{"n_layer": 9, "d_expert": 64, "activation": "squared_relu", "moe_layers": [1, 2, 3, 4, 5, 6, 7, 8], "balance_bias": false, "router_logit_norm": 1.0, "norm": "rmsnorm", "seq_len": 1024, "train_tokens": 416000000}
Below are experts of layer 6 (counted from 0) of a mixture-of-experts language model. Rows are named router (the router's row for the expert), up (a neuron's input weights, with its number), down (a neuron's output weights, with its number) and show model dimensions 0-255. Each number is 128 + 24 x the weight over its row's rms, rounded and kept within 0 to 255.
Before each expert's rows: a language model's description of what the expert responds to. This comes from a sample of Wikipedia text that the model never trained on.

# expert 3
What it handles: Opening parentheses, brackets, quote marks and hyphens, mostly before dates, parties or notes, as in (1995), (PC), "the, one-stop.
router [114 158 107  88 169 151 129 106 145 112 141 113  96 149 118  91  87 125  74 125 129 106 109  89 157 129 142 120  91 111 110 114 110 114 127  71 137 133 107 145 132 128  95 103 136 119 174  81 134 127 101 116 103 106 115 137  80 133 116 114 126 104 158 139 113  91 156 154 122 111  91 170 110 104 111 175 136 140 136 156 123 133  82 128 123 148 104 126 114 123 161 115  95  91 128 107 140 105 120  80 158 159 112 126 146 158 128  86 154 107 143 142 122 138 105 114 137 129 146  96 137 158  95 162 102  75  97  88  70  72 130 142  83 119 134 130 171 130 116  80 143 132 113 123 126 153 155 147 125 113 127 100 142 103 167  97 122 152  99 128 119 152 144 100 128 146 110  96 131 114 123 164 142 138 121  98 149 148 122  94 125 137 119 142 100 139 138 116 140  93 111 107 140 116 174 114 137 116 100 101 112 135  89  98 155 111 109  97 150 145  83 109  99 151 138 138  97 109 144 124 114 166 118 124 144 164 149 126 164 143 141  93 165 182 140 142 110 166 166 160 131 116 178 120 101 123 132 104 114 111 117 136 104 110 107 138]
up3 [142 130  87 157 166 133 134 138 133 167 150 122  95 144 108 120 153 165 138 110  66 123 125 128 121 119 126  94  93 116 106  84 126 150 115 127 119 131 136 137 132 133 130 137 148 102 128 125 129 127 103 157 103 139 147 148 139 115 112  86 153 128 171 112 130  83 109 154 128 145 128 129 122 173 140 114 107 129 182 117 169 103 125 141 131 126 122  94 155 147 104  54 151 128  95 110 160 123 143 109 115 133 155 126 127 126 120 170 153 120 126 148 120 123  23 135 138 154 125 140  62 145 109 156 123 143 106 158 131 101 143 104 183 103 100  95 117 128 154 150 123 121  85  97 132 104 151  96 121 133 136 103 125 139 107 110 145 128 140 103 128 112 134  88 150 164 117 142 113 155 120 148 134  92 108 118 118 107 116 168 144 131 114 174 156 106 173 133 127 107 146 152 107 193 135  85 155 120 110 111 114 118 126 118 101 129 119 131 139 124 142 131 152 115 108 102  97 124  74  76 120 110 159  99 120 103 121 163 137 101 100 128 123 145 172 126 139 134 125 124 127 155 136 146  91 165 105  97 122 105 101 160  74 123 107 110]
down3 [128 155 124 143  79 106 125 142  78 130 128 130 160 113  95 131 107 120 119  93 136 118 131 112 129 138 171 132 153 163 153 112 132 119 176 129 129  99 124 102 182 106 152  78 146 186 142  97 132 111 173  88 119 146 102 144 113 177  88  99 131 135 146 117 100  90  96 105  96 163  94 134 115 130 153 116  93  95 112 102  97 130 123 107 134 125 112 133 130 130 113 170 119 143 138 160 155 116  86 122 118 129 119 119 145 108 112 150  86 119 143 125 132 128 143 116 107 158  82 141 115 135  63 165 191  93 118 134 144  71 146 128 140 106 125 146 164 132 131 105 111  99 107 153 162 158 107 199 117 106  82 160 113 123 110 112 117  99 128 136 136 163 138 115 118 130 137 133 113 124  97 140 127 168 145 126 131 136 130 179 156 140  78 130 107 132 101 139 140 121 122 102 141  89 133 154 148 112 144 134 130 156 135 135 162 132 137 114 121  87 112  94 145 126 125 149 123 107 112 155 147 103 108 130 128  87 136 133 124 103  90 138  87  98 110 132  87 152 149 139 124 147 129 125 148 130 170 117 166 148 165 152 129  81 143 159]
up4 [143 147 138 130 101 105 128  95 137 114 168 110 170 158  95 118 129 106 154 147 126 159 122 102 129 128 128 151 107 119 153 140 180  98 138  99 129  92 141 142 125 123 122 120 145  94 129 139 138 129 110 140  54 116 131 183 129 163 119 148  71 128 123  86 116 113 135 165 107 113 120 153 113 159 129 106 164 122 145 198 122 101 140 136 137 113 121 152 135 121  85 120 102  93 156 172 132 145 153 109 122 130 122 124 144 104  44 115 120  83  97  98 109 120 107 129 179 140 146 118 132 121 118 163  88 117 169 134 119 140 104 159 109 166 150 126 142 115 116 171 150 151 134 135 104 125 153 136 137 151 100 102 114 121 120 139 123 137 161 111 113  76 116 128 123 104 146 125 112 126 115 108 147  98 100 142 137 108 169 174 123 149 121 137 143 113 154 108 119 141 135 186 148 105 136 111 134 122 110  92 139  84  87 106 145 111  78 113 141 113 130 112 113 155 133 220 118 101 141 134 144 135 131  84 130 136 119 142 102 149 158 179 135 151 125 125 101  92 134 116 100 144 153 117 124 136 126 109 121 106 152 108 165 113 110 120]
down4 [126 107 155 119 122 140 156 141 141 104 133 134  98 110 145 131 106 134  80 156 159 143 119 133 151 126 132 122 136 111 151 125 158 127 125 102 125 154 180 160 129 125 161 147 100 200 125  88 101 135  61 134 171  98 174  71 122 137 112 175 162 134 106 164 142 108  72 100 117 183 135 103 165 112 134 146 103 152 166 118 118 134 118 124 109  82  98 140 133 114 168 133 142 112 108 123 134 154 125 106 152 172  91 122 116 114 115  79 142 115 122 131 157 175  90 134 124 132  92 153 123 121 126 104 113 105 108 141 166 120 122 160 129 123 117 126 140 130  85 151 132 157  79 140 122 130 178 109 147 189 117 104 126 150 119 153 141  92 180 130 170 134 171 159 122 124 134 111 160 119  99 129 137 125 118 145 156 118 113  98 117 137 118 121 134 155 139 115 164 146 101 129 109 134 164 139 158 123 129 146 113 140 130 150 126 148 161 154  97 160 119 104 149 132 120 104 132 113 112 156 109 129 135 166 110 132 142 151  81 108 134 164 137 136 131 122 170 159 108 172 110 106 135 128 142 137 108 124 165 174 130 102  85 128 122 149]
up5 [159 140 177 160 126  87 133 160 129 116 129 155 137  90 162 129 110 133 121 132  76 140 128 103 138 188  80 125  96 137 114 112  85 132 161 146 133 149 136 119 135 195 130 124 111 142 121 156 101 147 108 117 111 143 130 126 125 123 106 114 146 133 147  87 136 134 121 117  94 104 134 135 127 109  96 109 102 146 167 148 112 159 108 104 136 143 123 130 149 113 121 123 162 135  90 103 173 125 132 129 108 148 161 161 111 138  85 118 111 120 103 178 114 129  64 147 171 140 140 142 125 141 152 121 149 123 109 135 140 125 128 107 112  97 101 163 104  63 142 120 127  85 139 120 140 122 107 109 180 126 106 178 150  99 125 114 112 116 107 115 123  97 133  94 112 155 119  97 131 128 109 102 149 161 122  93 114 136  94  87 125 147 149  96  97 121 135 103 132 146 117 143 160 108 150 154 106 137  89 151 154 100 122 141 129 156 154 153 136 118 135 130 142 129 146 131 114 123  84 127  85  85 111 109 115 142 142 119  76 119  99 123 152  79 142 152  80  68 116 137 142 159 111 177 137  82 145 130 149  98 161  92 112 152 103 140]
down5 [153 118 105 107 164 130 137 134 126  78 125 144 118 120 156 126  88 122 139 156 163  93 111 120 144 140 123 126 134 128 154 144 133 100 116 174 181 132  99 157 133 160 110 115 127 162 194 128 156 140 146 106 124 122 171  90 131 123 114 172  81 156 145 152 142 154 134  89 110 137  89 131 139 116  85 129 119 146 150 130 175 141 133 144 106 111 150 130 121 143 127 144 114 140 127 126 122  96 126 133 144 129 144 125 125 146 141 145  94 140 118 117 121 135 150 143  95 129 110 107 141 175 100  96 107  83 132 118 131 128 141 157 107 147 127 122 104 148 108 113 126 157 127 121 100  87 168  86 129 127 161  83 137 127 123  89 112 103 153  59 145 123 130 160 108 129 106 117 131 148  88 112 164 179  95 151  24 136 147 148 112 108 123 150 145 121 129 109 139 129 156 140 155 113 199 152 116 117 119 158 123 186 125 129 128  89 138 105 158  96 115 143 135 137 102 149  93 137 112 157 141 114 123 123 132 138 144 151 141  92 175 141 120 170 173 162 106 117 136 137 174 101 136 156 136 119  99 152 110 102 126 128 130 135 116 145]
up6 [121 162 123 137 123 140 131 130 135 162 150 122 183 141  94 138  93 154 136 128 112 142 125  67 138 116 102 159 102 130 104  95 151 181 170 155  92  97  85 104  99 127 137 122 123 150  91 154 144  92  99 177 142  98 143 136 157 138  97 181 192 102 109 127  89 138 140 139  98 147 129 126 128 159 117 166 171  76 101 167 184 126 144 113 156 103 111 120 142 154 123 123 123 118 127 118 149 138 126  97 120 117 143 132 125 146 126  96 117 111 126 110 124 133 136 164 144  79 137 122 175 149 135 192 133 135 171 148 131 136 146 140 104 118 166 119 118 124 125  91 132 154 123 125 116 123 115 127 140 105 108 126 108 121 146 147  82 104 159 150 147 123 116 164 144 113 167 140 154 125 160 173 131 148 172 125 131 131 160 117 106 123 144 125 132 130 138 158 144 141 125 165 120  91 166 118 174 109  98 142 147 132 129 120 126 128  66 135 129 116 137 125 170 123 128 130 106 117 120  85 120 116 153 164  94 135 126 130 124 171 140 106 167 161 127 145 154 142 139 109 135 115 143 120 141 142  89  96 117 138 152  82  96 158 122  77]
down6 [158 134 140 138 134  98 121 104 133 121 132 125 133 111 129 141 144 139 101 137 103 140 171 126 137 122 122 166 118 120 138 129 123 145 136 112 105 154  95 148 127 171 138 168 129  71 110 111 132 121 121 130 144 148 138 123 112 127 112 149 182 132 136 145 114 142 194 124 110 159 117 110 100 111 116 121 133 106 139 186  99  87 154  89 126 148 149 125 158  70 108 151 102 107 125 137 132 106 151 133 150 139 129 110 113 103 123 126 169  96 156 110 154 174 158 156 136 117 192 111 127 127 123  59 127 160 173 122 112 179 133 139 130 132  84  79 126 148 113 146 122 101 127 162 153 163 144 106 127 113 131 131 127 130 120 103 119 112 160 127 129 134 117 135 152 130 152 143 140 190 102 116 120 157 118 133 129 161 121 143  99 144 146 116  96 126 128 140 124 187 141 174 176 108 111 108 164 156  75 144 148 108 115 101 126  87 120 112 118 108 150 142 158 154 119  89 162 122 119 139 164 191 135 130 115 166 124 143 117 140 124 126  99 143 121 135  78 134 120 119  96 162 129 146 104 124  89 150 142 166 137  96 142 139  54 145]
up7 [ 86 106 116 123  90 119 122 119 131 155 159 124 153 120  85 114 101 147 135 154 138 130 127  98 119 104 163 167 145 134 121  93 180 145 137 108 109 155  85 141 136 110 152 142 120  93 137 133 142  87 123 115 170  76 181 137 129 154 109 107 154  98 101 142 132 120 107 114 121 132 136 128 106 148 124 151 122 128 165 165 159 137 101 121 136 142  75 114 119 124 140 102 115 153 109 162  84 176 134 119 125 146 139  81 125 156 104 139 117 159 121 124 156 178 131 105 161 164 130 143 136 148 120 103 180 129 102 146 148 131  97 157 142 147 143 121 143 130 104 124  92 143 130  86 129 107 150 121 165 130 103 110 154 112 110 130 119  84 137 129 127 132 117 113 191  87 158 121 124 150 125 139 173 143 143 105 109 121 133 139 134 124 105 142 138 140 154 102 115 100 112 188 128 149 156 112 155 109 178 130 122  92 128 134 156 144 149 124 164 141 159 181 134  77 117 101 149 150 142  65  98 119 144 145 134 156 109 138 137  94 136  99 131 124 111 112 138 155 140  96 134  79 165 140 121  90 135 115 180 130 120 126 139 177  85 136]
down7 [123 120 138 136 117 162 107 113 128  94  97 165 109 167  93 108 140 115 109 135 145 132 130 158 134 113 109 141 130  98  74 105 173 155 164 107 119 142 132 116 135 136 108  96  85 117 153 118 122 117 125 152 161 112 141 119 119 121 136 123 116 142 110 133 161 135 130 141 107 106 112 159  53 153 100 110 124 126 118 132 105  99 111 112 119 107 139 128 168 127 124 133 140 119 138 107 105 105 116 122 131 138 118  98 125 145 109 143 112 169 134  88 105 150  81 116 153 147 148 130  67  92 127 129 145  74 123 120 111 129 135 117  93 122 149 169 170 148 133 125 117 165 145 137 130 139 147 126 125 136 125 101 101 133 120 151 103 133 144  99 129 125 113 143 161 116 110 154  88 113 107 164 106 182 136  95 126 128  95  91 126 138 122  67 147 163 126 130 106 125  96 144 135 126 133 133 175  59  94 131 158 163  93  74  79 137 114 119 131 170  94  98  91 132  97 120 112 110 157  76 121 159 129 123 112 162 142 103 117 156 112  89 187  90 144 111 177 112 127 129 115 135 123 184 118 136 151 111  96 147 133 118  78 126 113 134]
up8 [148 132  93 111 123 146 137 104 128 147 109 102 172 107  94 129 126 132 116 160 114 131 111 157 134 129 110 133 109 149 149 112 132  94 105 148 140 130 120 116 100 133 149 133 126 109 148 121 136 158 133 167 142 145 125 199 119 100 111 118 153 106 156 141  95 100 137 139 115  90 130 118 114  95 168 107 114  97 141 152 124 109 157 152 123 179 133  91 117  85 129  97 134 104 133 130 129 112 120  76 107 136 157 119 105 125 119 104 135 150 145 138 120 102 130  86 101 103 134 143  62 157 129 128 127 115 166 121 133 138 116 123 149 140  93 164 118 113 161  62 108 107 125 121 120 116 151 120 168 101 147 117 145 141 110 103  78  78 135 108 105 121 149 124  56 109 157 174 145 146  63 186 122 149 128  93 162 144 177 120 110 117 170 152  83 129 117  75 123 102 116 112 158 132 133 149 157 141 152  81 141 133  98 130 114 117  95 128 140 111 130  89 147 142 131 116 148 136 160 124 126 154 136 106 110 122 157 161 124 164 125 123 143 134 166  85 121 139 140 131 107 142 145 157 157 129 115 167 143  87 126 111 104 157 129 176]
down8 [130 144 124 146 113  88 139 157 121 138 104 122 110 119 111 116 149 150 104 120 101 125 113  98  80 130 125 119 156 109 119 160  75 136 102 187 128 161  96 131 151  96  94 135 172 155  98 133 131 115  99 123 159 124 115 140 156 126 146 122 141  95  91  98  90 118 125 125 116 120 109 118 147 113 117  87 112 159 122 135  90 128 144 108 156 108 114 168  43 132  89 104 144 163 151 105 162 130 100 148 139 101 115 140 133  93 150 147 147 143 106 133 141 117 165 158 178 142 151 121 138 107 144  75  95 143 124 137 124 165 100 149 150 146 175 115 127 123 135 113 122 116 103 126 112 139 121 150  96 128 129 167 117 144 135  80 128 109 105 145 133 108  91  92 131  82 135 116 140 129 136 140 141 146 156 137 125 113 138 112 127 147 140 160 132 121 143 112 145 100  85 174 102 180 141 170 157 116 106 151 104  88 112 139 109 148 124 194 177 119 114 164 140 143 126 116  87 133 117 154 137 115 172  96 122  87  85 144 130 139 104 151  84 136 132 131  97 110 121 120 140 138 128 139 151 105 155 185  91 123 128 161  98 126 145 127]
up9 [140 152  95 130 134  88 177 127  88 140 106 130 118 124 142 135 110  90 138 116 157 146 185 136 103 161 182  91 136 116 150 162 105 118  85 129 123 125 157 164 111  76 130 136 184 132 124 117 112 134 150 137 124 150 114 135 141 159 112 119 149  84 104 110 172 142 139 134  70  98 127 140 171 150 135 132 145  91  81 132  99 131 127 154 111 115 169 126 104 104 142 130 110 115 124 117 145  94  98 120 154 128 145 158 122 136 158 132 201 119 130 138 107 125 120 125 192 149 113 134 145 190 130 113 123 112 124 141 122 116 165 124 123  88 137  97 152 144 129 143 150 145 130 122 113  89  66 123 123 140 133 132 130 131 139 152  88 107 102 110 120  98 123 141 172 135 117 140  95 121 128  90 141 113 132 131  93 101 158 141 138 164  97  91 133 102 129 151  77 146 142 129 118 148 146 119 116 120 178 114 160 158 128 136  89 110 159 115  82 135  85 127 112 165 103 109 148 119 135 163 154 121 119  98 110 135 145 104 144 161 123 124 107 118 129 140  69 162 114 154 121 144 134  91 107  97 151 144 106 150 130 146 130 113 170 127]
down9 [142 102 135 146 128 137 180 153 116 127 117 152 137 118 131 127 108 153 148 113 148 131 120 123 143 121 126 104 135  99 117  91 110 156  94 114 161 114 152 131 148 143 126 156 151 106 139 132 160 101 122 146 140 169 148 121 117 124 165 111 134 168 128 131 132 138 152 122 131 114 135  93 123 134 175 127 106 139 164 133 124 157 148 109 119 146  82 163 119 138 134 122  96  96 125 151 140 108 155 157 151 137 168 112 130 179 107 148  98 153 126 145  92 109  83 122 155  99 132 100 126  92  89 117 120  47 161 118 125  68  90 195 108 161 121 138 146 134  93 120 116 164 106 114 107 142 128 130 174 156 165 104 160 158 161 137 127 158 128 122 131 129 180 178 139 123 116  90 115 142 120 116 133 160 107 124 106 160 122 103 137 163 132 132 158 107 166 172 108  71  99 123 108 127 148 166 119 135 188 121 130  68 124 101 138 114 111 136 141 161 127 111 108  99 149  88 157 131 147 102 121 124 154 149 129 137 110 154  91 126 125  74 114 111 124 125 150 140 152 141 115 163 105  99 154 140 148 155 106 143 142  98 146 118  95 133]
up10 [131 150 127 138 135 117 151  94 134 189 133 149 111 162  81 110 109 114 139 150 101 161 153 154  94 125 157 146 145 118  98 119 128 161 120 122 113  89 112 119 113 145 116 117  96 135 122 125 145  90 107  96 108 126 128 147 166 162 134 116 128 136 126  93 112 124 136 168 135 149 110 131  89 122 138  95 135 205 140 146  84 146 124 133 127 122 136 161 211 142 107 136 113 110  88  97 168 199 120 133 158 121 125 115 143  68 117 134 142 166 112 112 119 110 120 117 126 132  94 140 104 135 129 165 146 128 116 136 165 143 159 114  93 140  83 122 152 112 132 119 157 138 108 138 120 123 148 134 118 160 120 117 144 152 120 136 144  96 155 145  86 129 130 160 128 124 152  98 126 128 124 112 134  89 111 116 133 151 122 130 117 156  98 161 122 103 170 151 116 144  69 176 102 124 113 139 135 121 117 126 109 130 124 108 114 142 143 110 135 140 105 135 103  95 117 102 127  98 116 126 115 132 108 129 157 111 120 107 118  37 122 177 122 117  79 146 122 171 122 165  86 138  96 142 135 122 122 122 183 101  89 108 106  82 112 130]
down10 [171  89 138 112 130 140 140 181 145 136 106  86 107 114 139 130 148 164  97 127 140 142 146 157 168 118 107 141 119 110 124 149 154 154 151  88 161 156 132  99 123 104 153 119 173 114 147 121 122 139  77 123  85 104 101 134 115 127 148 144 125 120  90 158  89 152  97 123  92 122 110 140 185 165 112 125 151 127 123 157 115 159 139 133 126 145 133 110 127 151 132 116 136 149 137 114 125 107 167 122 150 177 130  77 125 119 109 110 107 112 108 135 129 154 158 151 127 138 127 131  96 107 100 115  95 106 154  98 122 136 111 117  97  88 159 157 122  93 103 123 131 118 129 123 118  80 149 206 130 100 123  56 142 103 119 157 147 165 115 146 137 146 139 125 118 122 115 116 134 109 117 136 102 137 132 130 108 149 131 160 152 129 161 153 124 111 156 108  92 100 102 166 117 121 133 170 107 119 122 111 144  94  99 127 135 155  98 164 120 149  88 152 122  86  94 129  92 130 140 153 124  84 122  75 134 109 139 147  95 146 150 153 146 134 150 105 122  91 153 137 129  92 199 139 132 133 138  69 100 123 128 162 155 108 141 121]
up11 [150 107 135 129 151 148 118  85 100 175 153 101 117 100 136 140 125 153 144 127 133  87 142 146 109 153 162 100 117 134 174 140 139 135 137 135 115 107 122 115 125 138 130 118 148 164 188 123 174  90 120 145 126 116 122 112 131 168 111 159 140 104 113 124  73 110  90 148  88 140 134 111  67 152 121  85 126 108  93 136 116 100 120 140 155 125 113 126 215 137 143 123 144 130 122 152 177  93 144 131 141 127 112 118 118  55  82  75 147 105 138 112 150 135 141 165 147 148 164 105 129  84 135 140 156 145 159 143 137 132 148 124 141 134 150  95 152 168 148  96 146 121 157  93 119 121 116 124 103 115 136 118  92 134 109 144 132 127 117 156 115 139 122 191 152 128  79 125 182 165 123 123 110 115 107 134 135 120 178 132 136 153 115 136 115 146  82 128 107 162 133 156 117 132 143 165 121 103 153 155 121 157 126 124 105 124 121 134 114 111 115 105 107 140 127 161 119 121 122 138 126 104 187 105 169 136 106 123 108 164 101 103 100 137 110 101 141 147 125 124 106 121 140 139 180 129 129 127 167 120 150 171 149 141 132 156]
down11 [ 81 116 130  98 128 189 151 128 107 145 135  94 121 108 176 135 115 150 111 119  95 124 132 118 128 102 110 118 124 136 122 132 177 107  92  71 134  95 140 146 106 164 122 136 104 134 180 129 177 148 179 142 118 155 139 111 108 125 140 128 122 133 154 120 134 142 106 113  94  91 162 138 111 116 142 168 147  69 153 149 120 146 132 123 161 110 102 117 173 113 178  98 156 109 144 103 164 119 144  92 133 172 153  97 111  85 153 161 142 128 129 152 109 127 166 155 101  93 145 105 120  94 152 104 161 116 128 122 130 103 108 176 131 144 138 118 143 153 100 135 140 154 164 152 150 109 172  87 117 143 153 130 169  80 123 129 151 108 119 103 105 159 100 111 120 111 137 141 124 133 172 129 112 132 159 146 154 102 111 143 144 102 144 147 139 167  77 109 132 153 148 144 118 101 124 151 139 108 166 112 164 107 121 143  98 130  91 106 139 128 120 140 103  97 149 131 133 143 100 131 114 145 136 112  95 120 137  93 121 163 161 137 155 117 111 103 106  93 128 101 117 125 112 146 161  97  53 137 130 139 124 127 150 156 142 140]
up12 [142 105 136 127 109 121 113 172 156 122  96 119 175  83 121 123 121 105 112 208 108 144 204 150 107 134 141 112 122 119 152 106  87 131 133 133  74  99 131 132  95 112 102 141 106 156  92 131 115 105 128  97 163 121 111 164 142 108 139 142 134 128 123 128 124 131 146 128 113 133 131 140 121 184 125  97 106  88 152 171 129 139 143 131 146  95 116 111 114 172 116 171 111 126 142 119 138 142 146 174 114 161 162 163 105  76 160 184 168 167 175 126 101 130 157 170 154 128  97 147 145 100 126 118  96 128 123 131 149 142 143  96 120 118 132 163 116 150 154 101 102 100 127 121  83 104 165 126 128 144 117 115  95 107 142 144  93 125 170 127 142 143 122 142 132 129 131 130 141 135 116 123 123 155 133 143 147 142 169 151 138  89 120 101 127 142 117 138 137 129 133 143 160 145 131 143 135 132 141  92 146 153 173  95  80 117 136  85  99 151 122 151 107  92 120 135 146 114 103 173 180 110  90 121 144 143 117 108  96 125 135 132 125 121 168 170 104 107 133 127 153 103 133 131 151  99 149 132  82 102 157 125 167 123 149 140]
down12 [136 173 126 118 128 107 143 132 136 151 138 137 146 126 156  99  93 111  98 127 113 153 131 179 163 131 129 129 131 150 163 130 158 161 133  85 164 126 132  93 134 132 117 137 137 179 141 137  92 165 133 142  76 114 172 149 115 157 139 122 151 107  99 114 101 104 139 131 105 110 115 156 147 141 118 118 122 149 111 126 159  92 140 130  98  89 109  94 116 139 146 161  85 128 128 144 119 131 168 126 135 150 132 136 163 147 162 110 127 109 125 168 140  68 143 176 131 149 190 164 109 149 106 131 158  88 151 157 135 116 114 187  74 189 150 149 123 158 125  86 122 123 113 154 139 112 132 187 149 140 120  99 113 122 135 145 133 164 176 163 167 116 119 172 155 170 102 144 122 154 107 130 100  99 175 115 148 140 128 136 153 112 140 109 151 137 102 142 138 167 145 128 105 146 155 167 111 162 112 128 121 135 148 140 105 107 141 150 135 151  92  79 148 126 116 150 132 121 112 119 135 113  96 124 118 139 151 117 147 123 141 139 102 146 136 140 117 107 128 144 135 188 154 112  84 159 101 132 122 131 154 144 162 105 149 110]
up13 [145 111 121 145 113 116  90 118 159 113 104 142 103 152 145 113 151 123 103 138 117 154 161 151 106 129 118 141 110 148 136  97 145 152 138 137 114  79  92 122 134 150 162 143 148  76 162 115 110 119 145  97 148  97  94 156 131 185 164 102 128 165 121 185  75 140 119  99 111 142 118 143 152 120 139 104 144 141 110 128 142  95 121 122 149  99 118 144 160 105 123 122 111 118 143 103 145 147 122 125 131 109  92 104 157 161 145 158 115 150 110 125 119 113 123 133 160 127 135 136 119 165 128 120 132 123 119 144 109 161 119 118  94 117 137 121 144 133 109 121 147 163 130 146 159 138 147 148 127  91 135 108 199 150 122 110 102 165  83 113 158 132 143 122 119 136 112 115  91 165 119  89  95  94 163 176 114 119 137  71 100 120 158  96 106 128 121  94 144 138 126 129  74  83 104 122 196 107 142 144 136 101 108 120 147 150 115 122 140 125 162 153 137 144 119 149 116 108 105 143 103  89  96 156 140 151 121 164 132 105 112 118 126 135  79 110 145 114 109  89 175 150  84  96 120 149 118 177 117  95  64 119 124 141 130  80]
down13 [128 102 176 133 133 118 139 149 114 130 156 128 142 144 156 156 104  97 136 178 128 121 121 148 155 132 130 126 109 129 117 101 118  83 116 138 107 142 128 109 124 131 133 102 163 120 130 147 102 163  69 105 123  80 141 143 121  99  96 141 122  79 173 139 125 136 175 143 131  94 118 124 103 128 150 141 131 130 148 125 146 122 145 126 127 128 150 104  87 129 110 122  93  49 119 121 109  88 163 119 173 135 146 118 137 117 127 172 105 119 124 184 107 125 137 122  94 151 158 157 161 124 130 142 142 121 160 113 124 125  85 119 124 135 122 137 131 164 101 119 155 141 106 136 149 128  92 108 112 153  92 146 162 134 113 126 110 161 145 134  80 135 115 131 140 120 111 197 155 137 107 104 100 144 157 132 103 150 154 109 142  98 129 114 157 130 132 173 178  88 132 149 120 139 144 132 127 140 123 105 118 148 150 145 125 114  79 124 156 117 110  95 121 118 129 129 102  96 141 122 110 102 166  89 135 154 133 119 137 193 178 103 168 165 123 144 120 107 124 134 148 149 182 105  65 149 165 112  81 175 119 143 146 108 103 112]
up14 [ 85 126 154 138 103 124 146 110 131 147 143 132  99 149 102 116 102 119 124 151 133 106 124 150 139  88 125 116 135 100  89 139 103 109  99 113 121 144 124 117 122 149 114 124 134 139 129 109 136 110 152 100 126 143 112 154 133  92 169 110 155 108 146 163 136 143 203 131  80 102 132 128 124 125 122 133 150 104  94 151  75 135 148 132 115 163 137 108 206  82 117 148 101 130 141 130 113 177 136  78 116 157 131 168 113 178 143 124 144 122 151 133 109 171  83 125  86 176 137 129 102 118 122 133 121 141 126 110  97  97 125 140 191  88 118 116 135 144 115  85 128 136 139  80 101 121 162 126  98 127 182  95 136 137 154  95 120  93 129 103 123 137 109  78 157 144 139 121 140 107 158 115 179 158 100 100 135 127 154 157 127 116 120 145  81 155 107 132 129 126 127 133 133 108 122 115 147 110 138 113 131 136 114 128 116 142 116 135 161 120 185 138 136 110  96 134 135  97 144 146 141 120 113  99  88 124 107 175 123 150 121 160 139 156 145 106 133 110 132 146  78 115 117  98 122 160 135 110 194  80 129  97 102 120 103 153]
down14 [158 136 148 101 115 141 123 175 159 109 103 105 146 104 131 137 143 157 139 146 115  73 121 134 119 153 114 120 117 132 121 108  97 153 114 154 124 153  96 114 149 124 177  45 104 135 134 128 103 126 112  79 120 129 118  99 156 117 130 174 125 125 131 162 167 122 115 124 156 157 130 113 143 107 140 118 104 148 106 122 159 142 168 137 123 149 121 198 124 156  88 103 145 130 149 122 121 132 131 174 122 106 131 113 129 105 171 169 147 112 127 157 151  98 124 161 170 130 145  87 118 112 120 112 108 129 128 135 129 119 117 114  69 125 106 147 111 138 116 136 171 149 123 106 131 155 117 150 124  84 108 112 134 120 137 134 147 138 134 144 109 127 159 126 110 121  85 148  87 134 102 138 123 162 155 122 134 104  88 128 123 122 136 129 105  94 149 165 159 133 137 118 140 143 128 114 121 153 115 122 147  99 128 102 135 161 173 132 117 144 114  70 139 142  93 122  94 118 123  92 124  95 170 135 131  42 105 133 123 109 161  92 106  86  81  91 155 142 134  82 171 183 153 114 136 138 161 126 157 130  98 155 141 128 160 133]
up15 [ 84 171  83 121 132 113 132 125  70 124 112 131 150 121 111 140 106 118 164  95 108 116 136  66 140 150 131 132 197 151 112 132  76 110 104 140 138 157 106 126 103 130 114  93  99 150 147 131 127 144 152 145 134 128 165 152 114 159 114  64 100 140  74 146  97 107 193 184 150 162 129 113  98 108 192 127 133 118 107 148 122 164 144 136 112 102 134 129 129 119 143 138 120 132 171 124 162 159 128 133 131 132 120 119 121 138 128 159 104 112 123 110 129 157 161 106 143 157  82 127 106 161 126  92 135 102 135 100 111 118 154 100  90 142 109 134 118 123 131  94 158 133 139 145 130 126 107 151 163 144 115 145 142 118 128 134  99  96 155 112 175  74 127 117 103 175 157 152 159 128 139 125 126  97 115 120 104  93 120 139 136 125 114 156 127 129 147 128 159 118 155 104 129 134 109 149 144 105 112 168 111  56 153  87 134 121 151 166  87 112 113  87 137 125 130 149 138 114 131 129 177 129 146 117  95  91 163 104 152 141 153 124 143 129 110 149 106 142 124 148 128 113 141 130 142 129 126 147 140 140 127  98 182 108 155 140]
down15 [106  75 167 124 134 129  89 120 117 142 161  97  92 141 112 128 145 147 141 118 153 172 136 134 138  86 120 185 149 134 116 130 110 163 140 159 120 118 123  90 133  88 137 159 130 133 116 110  86 143 119 149 159 179 105 141 157 131 115 126 135 162 143 146 157 109 118 136 124 108 119 109 122 153  68 165 169 116 135 101 125 105 109 139 119  86 146 140 144 123 156 132  86  96 119 157 141 134 152 165 164 130 157 128 119 137  83 125 120 149 131 122 119 106 160 167  98 133 143 109 132  90 138 135 134 135 121 171 133  89 108 137 156 124 110 103 205 128  90 132 141 119 139 146 101  86 123 116 166 167 131 140 132 123 135 103  79 115 128 141 183 153 127 118 111 125 135 160 136 123 164 114 146 126 106 116  65 119 109 154 102 116 118 106 133 130 147 117  98 142 130 112 143  93 162 128 174 114 171  95 151 132 109 133 136 136 105 108 156 100 103  94 126 135 104 149 147 159 136 109 163  82 118 104 118 123 172 143  87 125  95 143 134 150 130 151 122 153  93 152  91 146 193  89 102  96 147 141 135 116 110 134 134 127 156 139]